Below are experts of layer 2 (counted from 0) of a mixture-of-experts language model. Rows are named router (the router's row for the expert), gate (a neuron's input weights, with its number), up (a neuron's input weights, with its number) and show model dimensions 0-255. Each number is 128 + 24 x the weight over its row's rms, rounded and kept within 0 to 255. Numbers have three digits each.
Before each expert's rows: a language model's description of what the expert responds to. This comes from a sample of Wikipedia text that the model never trained on.

# expert 30
What it handles: Table codes and abbreviations. Short capitalized codes in sports and results tables (ENG, BRA, DF, Votes, Apps, Ret), plus word starts after P, like Pink.
router:146130096149115110135141162116164157122130146155117171100139157111154078108196151135146168151098125099126142104139124090148130121109159136143170154098140127124145090104157154137116149131124080134145162115120119132141148081095175122126133129122105101122107070146086134156075117163129131143102104114103125104081132107090103151106118204126136146098078151141167114144144164081150099147125140136149126148127146116086128158091167151146154144145154130149128151166108107137145140162097171162163156140116155140109136130137117136125145150137103130121146131168145146110158109173114137183124095106112123108141099099139114133144183103113161131103134151130106140112126106143120102104123109129131123116128157133107105107146111130175144139156110145122109114090116132149158118158075125
gate1:127156102105128116127094152087135128174125133114117136148182148100152137136149126134094117153119111146089085129082123170127096182129117093161109124120078156090127095163156107171113153128116106106129110124145161173093116165116115125145155108160156134175118126136111121136094090148111139133117161142155158139090101142146130169160132131140172113109128182090134094111096131088130134135094134142119118108164163123115113180106163112090106143147088133145151143164122135113097130137094137128140110140161118125154105126109113138106125117093182140140113116142160097094140112131123117117133122161115176133118110120101120092108111174132130122106141129158098091082117151160138096113155142119156117117134155126113099153140119141161153126149102090132148185121130101140116145164070123
up1:152157170116162152118163118148127113137136139165146108116137103141135133131118169132104120137147164106088114119138140097123130102131109150093151100100140104157114098115109097076121141122150171109171124168111110145137129127158170097125165128150096121138151125115129093147153137128188120133115116106090157121127132159132134110149117147128129118169139076092109146112123178136201155137122107108121129134174134127124166151101133154110127150153120064132137169159153102103158127114101130111096138096135155105136115096133142100129127108201105118072129109139135131125119149122145126127136130101163101165068132136115119167153151154124127149152100107136128149137143137137105171138137066106142168091143160135159148124135157173098095138131155116129159127120154120076140137168109132

# expert 48
What it handles: Inner consonant pieces. Single-consonant word pieces inside names and rare words, mostly t, n, k, ch, p: Pertev, amortization, Bartłomiej, Gnomes.
router:165119125114123122146163153162114140110149129125122120145120129160119117109145138171107131121107146144142126115146133141150119143136191088149112171119128095102115166116123167150122165093146148153148136141124121106145121124172126185115152179137082113147090150089111085127129122113120134180102110099128166111161154172118153120150107132123093133087086080097121168143124113075106134131120102114105185100156123151129132110110161174113109154139154130133100117098139150131102130089143128146110139112127116106152138163155089100145115132134125125143135154079172145129089168142109114125146129110097071150125070148119147153070172133102130111151141140148130118126153100103140110096119101115119111128158140149145136102105162142097110164137126147130110099132120139123096129070172130
gate0:160170095134111102121119135129139153132210145125106160153126132108139166101146169149114099150122152104151131143144107126113120142157109125121170126139162158150093135094156098149122125137158158105145085099161120087153133134134141127144109076144090135135074141133178122090143141145123111123085116163163113094158158143159130123142137108143126148139139132134109134098116132122133097139148119137160136063179120097161133135150138146153128132071086117173094120115130104115139137098086184138159114133121128114143125100120130127115134105120124117135166122091153085087117083083130134124147074111131113130095118127101161111136122154109101133141119141142134134133132122128125100126097119161162123132105115107132129144206122139107127128169113103125100050120134132127126122118184135
up0:120118174119163119103110153139089126131104189141143117175079117161127145185113113115178108128101108156075170158107130126118092082151169114106143137123108128156134086100109122118117142165121144122098118175137147119083124129134103176065141133125113126092163129140125103125145112121130114141134136107138152129161106105112189095116122147125120128152163101125124086110147113111141150131118147122125105146107115169126085092124146141100106153119109133089156141123115138114156109130115111088139155130103119135111157119120072097097139139096156118171121107140074149162121159105171082076172122124136122110151123139135107117102101092147138092092125093134134160110164142131121146120128155124133118118154109125143104124179106126138176168109150143124120118108117076117134135134130129

# expert 34
What it handles: Word-ending suffixes. Final pieces that complete a split word, such as -ly, -is, -ut, -ary, -way, in mistakenly, westerly, chestnut, Seminary, runway.
router:122130143146131125108149061119132137111123153119119167111142153135133166071112138139168120181141121142076109083136142130131161121097135123148124166166121140090116107125136097105116171133146164148112147150125168110158140127151110115118105121095140128170142131161164113076157126170128106090121102141146137117109115124125148144114115112135116141111109116137144107127083117137144131123127114109182142161099096145108164066137153143165126081118105152142112127113150136094121087115112144115098160133089109107158120123113132110148117119163132105126091091132115145105125159105134137111141170098124099120109143161083176113171120117074137130118140163122123137102138071178126188127135125091091126135118144116142111116136100146133147110092080134154087115126144131097103095139080162
gate1:123118113163144084159134151125114177125115107173127120142141116155109134110101149094126141124088109126166121123111177151157143134138160111179146133109179121188141130157145117112140089129139150073110135113123105097139125156173159094168109089116114097120112166090151066176184147131140132061138142163111128111096111161159111106111127171144148122162106127076133137104100136123124141124147086129108161161149128130136128114136112116115103165112115123127090152142156179143143131099148156155103127127139112091109092136128102143103136116141173157128137090142170192156121124102131122149183112135162133124132097111123157157150142160143130111136129107142128142158102094150118144161120154149118095124096131137125111092139145139141167099137137129131141114136139142100144106130116131
up1:113095121140157118137118185108099139156171105122155117131176127100122134137115138117126119136105107129084092068102144114192109106136165077138160121130147116161122126162112096154139094127115097130109115120125142109152128162125137124095122139122128126124146129134148060160122149151184138116085165153125106108136136107121104161096173149079133112110120123115108125117146112159138107057109111138138124100144080120098108113102085141171091124139094106108133140155118130151125088149112112114118114176168120137133149121079123153112150129117157170094119126151092124125105167113118149170108125125160142114154137130119114135146125128123140134123103102144124122111129108156116161184155162146159146143099161150125054106133148142094133095111155146113151087136113122133134128124168099

# expert 41
What it handles: Place-name words. Compass and landscape words in proper names, such as North, West, Park, River, County, High, plus word-final pieces like Lime, Monarch.
router:120107134116128169114129141176185110144162120154138131080143151172115109151090119135169185114091120124142125130111123094174129168137125135109129151120136162141124095129142163151104148125133131142130165125102107146141093110113134139132154143110064167120167114154136164160126135119115111101123149129143181119146115143150130107139107170159179133100130162133139127119139125153149117146131141100122085101106103117119144127159128171143135115156110131133149104145140153142085151115096132140117165129097171152114135092136111146130101083101126146101145090115128128158132152143093150130197132119103110139122150153107128133178116116116153146123140119123070123058086129082107122151102123123126134166100106126136104120093130150152132100138162130067130122169165093134172132125167114
gate0:104079126140129113102063092178120167149156129156074115116128134119128123149090092147135143142126143095123136101124089156155122126118101148068105099128109107096118112173109126126092125132127127127135139120146142151106146079118130121132086080098156113138119069154148088148128133123127142098103143150128148150113149155140143124090108152132110149133126116156092130106119166137091163149158147139123104121149129070118136076131125141134158136134103098155121116151118112136155147097146118133132143158141142155128122082089137134068115117139099110142132140168162122136100164101109144144154100083171091135107117141133180161133144148127114134091136146135109171118120129105130135137121106139095145146166110134142124148131096121124173081074140127120151094092119084105148094143106175
up0:146112149104144139117082113157104166148161150142076134080135131121145114155096125149163122135106145120156099169117109144125159140088121111090153096133104103151108118133135135129118162124151097130125140124109139141118154112089143087125109129112125122118110114185153099161137135073131118102120141158118129178092109159101103124113084149101123105121118110151136114111131143102108140123154153119148076151138104092104121109166145112142121155147124114163134151135145142139145116148133127130109158137143108153127153127099132148070093078159108109127154146156112101137118155107092220135140132081155094170155142131145155157128104142146092123127135120146138143073138106126128103121123105112104177118123127134155163155115135144105133094101143136114141090077141076094111117167072123

# expert 59
What it handles: Word fragments after hyphens. Short pieces starting or following a hyphen, such as one-legged, Bolton-le-Moors, unable, plus See in See also and color words.
router:142168097115092177092133176139117122133113127132128150098111118089164151098123144119111123099132153131152134165108124096111136138163129142136148127142140126093098104109128114174094110163154096147174137130113108117122178135145149132127107088107100114127114111125093087153130097100151133185155115150145129168112103128126095088117126150133120093122099081162154126112145150050139150127116167122135146170117153104162077119132112182084146144106161149097119155111109121134076115142177141143105152140133121186146139098112160140120174113139117131146123126131116096116102143150113109130105124121153104116132129150097100160138152120099123150111168114120146171117136140102129163162125118167137124119108142118086122120133133109164125095100138135111137109176139095179134112085109110
gate0:128126098172114103097123081131106146141144179130149108117135120112108125171073149156087080108138104128114145120131137157135106138140110141119124114126103143112162175148141161108058120070115151140132138108150157162147117101145099140095135162130143162131127142124142136090137128119138124134103159115149138144146113128126079111185117157113141138120139096111189092119136139112096096140179127131118124116108143111179087122109098105115119123149084105112128165176172154112118123097142150073090129164131111097152136119120132113140140124150081092091090116123130127144122140145084132147102109156119118129100174132162087167158101118145122123103172111127142139135123054156103160078125160135136142114110111113124148118152150111093103136138146117130131131147122120139148109120153105
up0:098125100121105076080118055114136146131161105152158133098116177139122101132129181093081122099108095137135149114131136154125151107133113170172108123155093123141123138100165134104132163089115087147149086105149119120140141115137150104128139113116150125153169144156136139113129125141142105111111103162120134118123106131120149107177129129099114111093114075154101127149124109151140081134166113133120120132137139091177126119126112095112144108106110121137105083142172141133140134136144156072132134141121086130081121096122140136131146144142062105125154158118136113144174144128105143099125117143159103140112109144119076120065167113154173143175179115125144134121136107134110139146103102129128090126137102143183156102111159138140118114132160114112168099098119127127135112104111116

# expert 54
What it handles: st, rd and place endings. Ending pieces like st, est, rd, shire, dale and Street, Stadium, Cup in place and team names, plus non-Latin script characters.
router:109156157121106097141168145127143097128114123160118125140127111154103110070143112105127121139113143166142122132130131127153117107111110103111166084116129130146102085126106143113093127166138153091104180123154135164126062167121085115162112112109167133119125186131145116086148126134123154152136139143140165119132164079110129108122127132126082106111127143114115133117144111148118106134122113104085118165099116176146147161137098144108131131141110132178126174144153115093116148163158132079086126147169138130104100150148109097154094112104136120121140125175181137153178131126143149161116133117097143122148125127132145106133147131124170111158167175125114139130113131178151144122177129110104137127112157171097159121105083158088091164139112144135100159157113110120169149139152126
gate1:101147134134124123175129143120145135118133138092114129104126107131132142153119107110129110117145149150134078149130091107119137108139108118127139181147118088162093149090140197138135125131101123091146127123133111097083119161158155112143105160144127161136093124130120109127110090125133076147074210143125130138109141153195134132127125152157128109108104124082106130124120131101168124099125130093162135115127115115165127111155097116135169087104135161123121155114157081135118104100104121139133120141122123148122124158128133143149121132141144134085116169129104125064099107154146120126148135149123098149168166136157168108140129128150118086168156145135159158096168118130064165132154146119125115130123125128165155121106188148121109150171104086135089159115088143109127135102112142
up1:138144110116177132167132095110129115089179090118133163119119105122133137081161145078124125135117119132082138126130113126127118124139102134159124144167136155165138109118149111148130145122100140141128153134134103140184132125168125085089172146148153092129126110170111123101126106089103141170124136162121147105135128109143105146102125142128123113132146162156126146153171076117119136091146146108172132114079105133131158138116160121131131130142126103146158111145181119149114165110110083130146120171126118148095142107114174184112127106110125160121161129125132144152156128126098137157173128124140102119138123178124164133112139180125136166143135134130161133091171082160162129073091156067176145090085132126084122122123087124104119109161133116139126131089133136127115118118164136

# expert 60
What it handles: er suffix, nationality words. Agent suffix er, ist, ent (prosumer, layer, Prosser) and nationality or country words like American, German, States after United.
router:154183130139121135117149170137135125128148127112123088114092158164094122171123158161129093090142120124151132162133158125103087097125120097125144120102146081133180135125151129118102169099105114152103109134157107088135120118139129154087121105135112134172148114136139119116132066131121144109170136087144104193122170160113148102139128086151167120162119142111099114119105099140129112103159118118122101146104140108161159135139086167085117130136138117146121113150117135163124100098131140115187138120105105103112117113153168137101117108081104118153134147121102137137164140151095075088088100103142090117116131158080109113150093158148118135136121156135122147084107142125137178151130146104109124157146114111108125115075117106157142137131124142166172131139164134121142135085114131
gate0:119152145123133112112143102085165156156106141125111145155130164145096138144139143128140086107162123140112102093109156155078110114166116123131088082146139161132133124132152090130157149180160136083121179135117150141118113127131127150130108104132147116161098139075137098125103156133121180108109154145115141089135153145151170149115137152106105136147107135086084147148139162138131149131147166163119116148109120132105093130124157099080146132175154135126155137175108125114116126110098108153115125086093101145095095128152140093133127112131112105147154139119132138187119122149163148122130090156100104077108123130164144094160151134123148105128110099120112130133109125126086140158093116146097092134109085181124125125106163142146093170113115137112116079106097125127114122134093187
up0:109136149121124141130095148096124188134141118106157118122137138171122129097102129142114136130153126135073101100154093131117086135105112111137161139108127130157164120115119112101157130107125134114118128115149141168109194160129117142102101152172129114100148089119127114099135144123102154151092163082183117152110138093142169124162122163102152144090098142105128163184146103135109125106143065124148117118146137100165150103150141136101171113084116112149139085129131149142168137133120093121128143143179159138118132093128147159119107132137058122121143117162136115125103115120095179154160118085085073102159112160158119128115139117138152145127124140138138142116116104112120093136122164106133142163161114111121126144169122176150108122137119104169105142153105127102159158106115140

# expert 47
What it handles: Asian and Arabic names. Syllable pieces of South Asian, Arabic and Japanese names, such as -ka, -na, -ah, Raj, Singh, plus country words like India, Japan.
router:116123126138121123145174115106151106153141131107103132127098115154136140116139110119128118165103091122085113153152131103155091139124098141142129141099134118123125109136127090113166121110150182156131155135122136121148120164131115122136101171108179174096135133129120133110139142131112116138135183126126105136115122129127104090139096097121116171135111117143101129156174097132116178110133153134147136106161186136077131159111163130119133102139116132124092150123108132151169129137112181135141106130094147135121080165138119124129125140131119142067169090118124153118109105119162113080095098171115134114175125076170129120113131142111189147149142132117123136108160119137163092098158153096164112174143175136154128103104122137104135144199117144171095122134127099152126138160129192
gate0:123080110116125130124149119105129106163130171136118165080119107143134155154099104112100104123131147078144124116116080141094136106114141141149071128143143162171145149158114164184132098118158172098159123134172162149107164106169122139157102137118110096132110155126121133130128106100143071097117150145116153107142145147120126179144160109154163133118160147107174149102162133110119118134175116152129130133136162168115117158148148116113173115131109097120069137103113195125103103123124133135156110147127108171111123125121127134124113132166133131123129102129146077149142105109104109130110109141116161185127137126135132143095113080123144114107107115115147101103137129101147109134080133170119126155133082082103130120112113153106141173168132162095104110080136140134139109113120126
up0:137137170108147115111131114169128126101108130140135130124086130082103139092127147125108107155144115113149143144107127149129155117140104095122125101157128086118120092083118103133152089144118115122106130167123099083117121146112175100129154099149094098164112113127108151132160144098118128145139178078120135130138081141148132110105093096101162095114153115101105139132103090155131131161126135103127133084184114158109146097133122137159120109123087119130141128171148110123153159120166126146096142142131156151133151108152128111106123147112094123133156153135110136186151111145104110145118171166089103103137153150164131141087105173092159149146129144127087118148105078159132157121098111137107128085123117161144137153143143125084112157092131181178138159146128078141117181124156111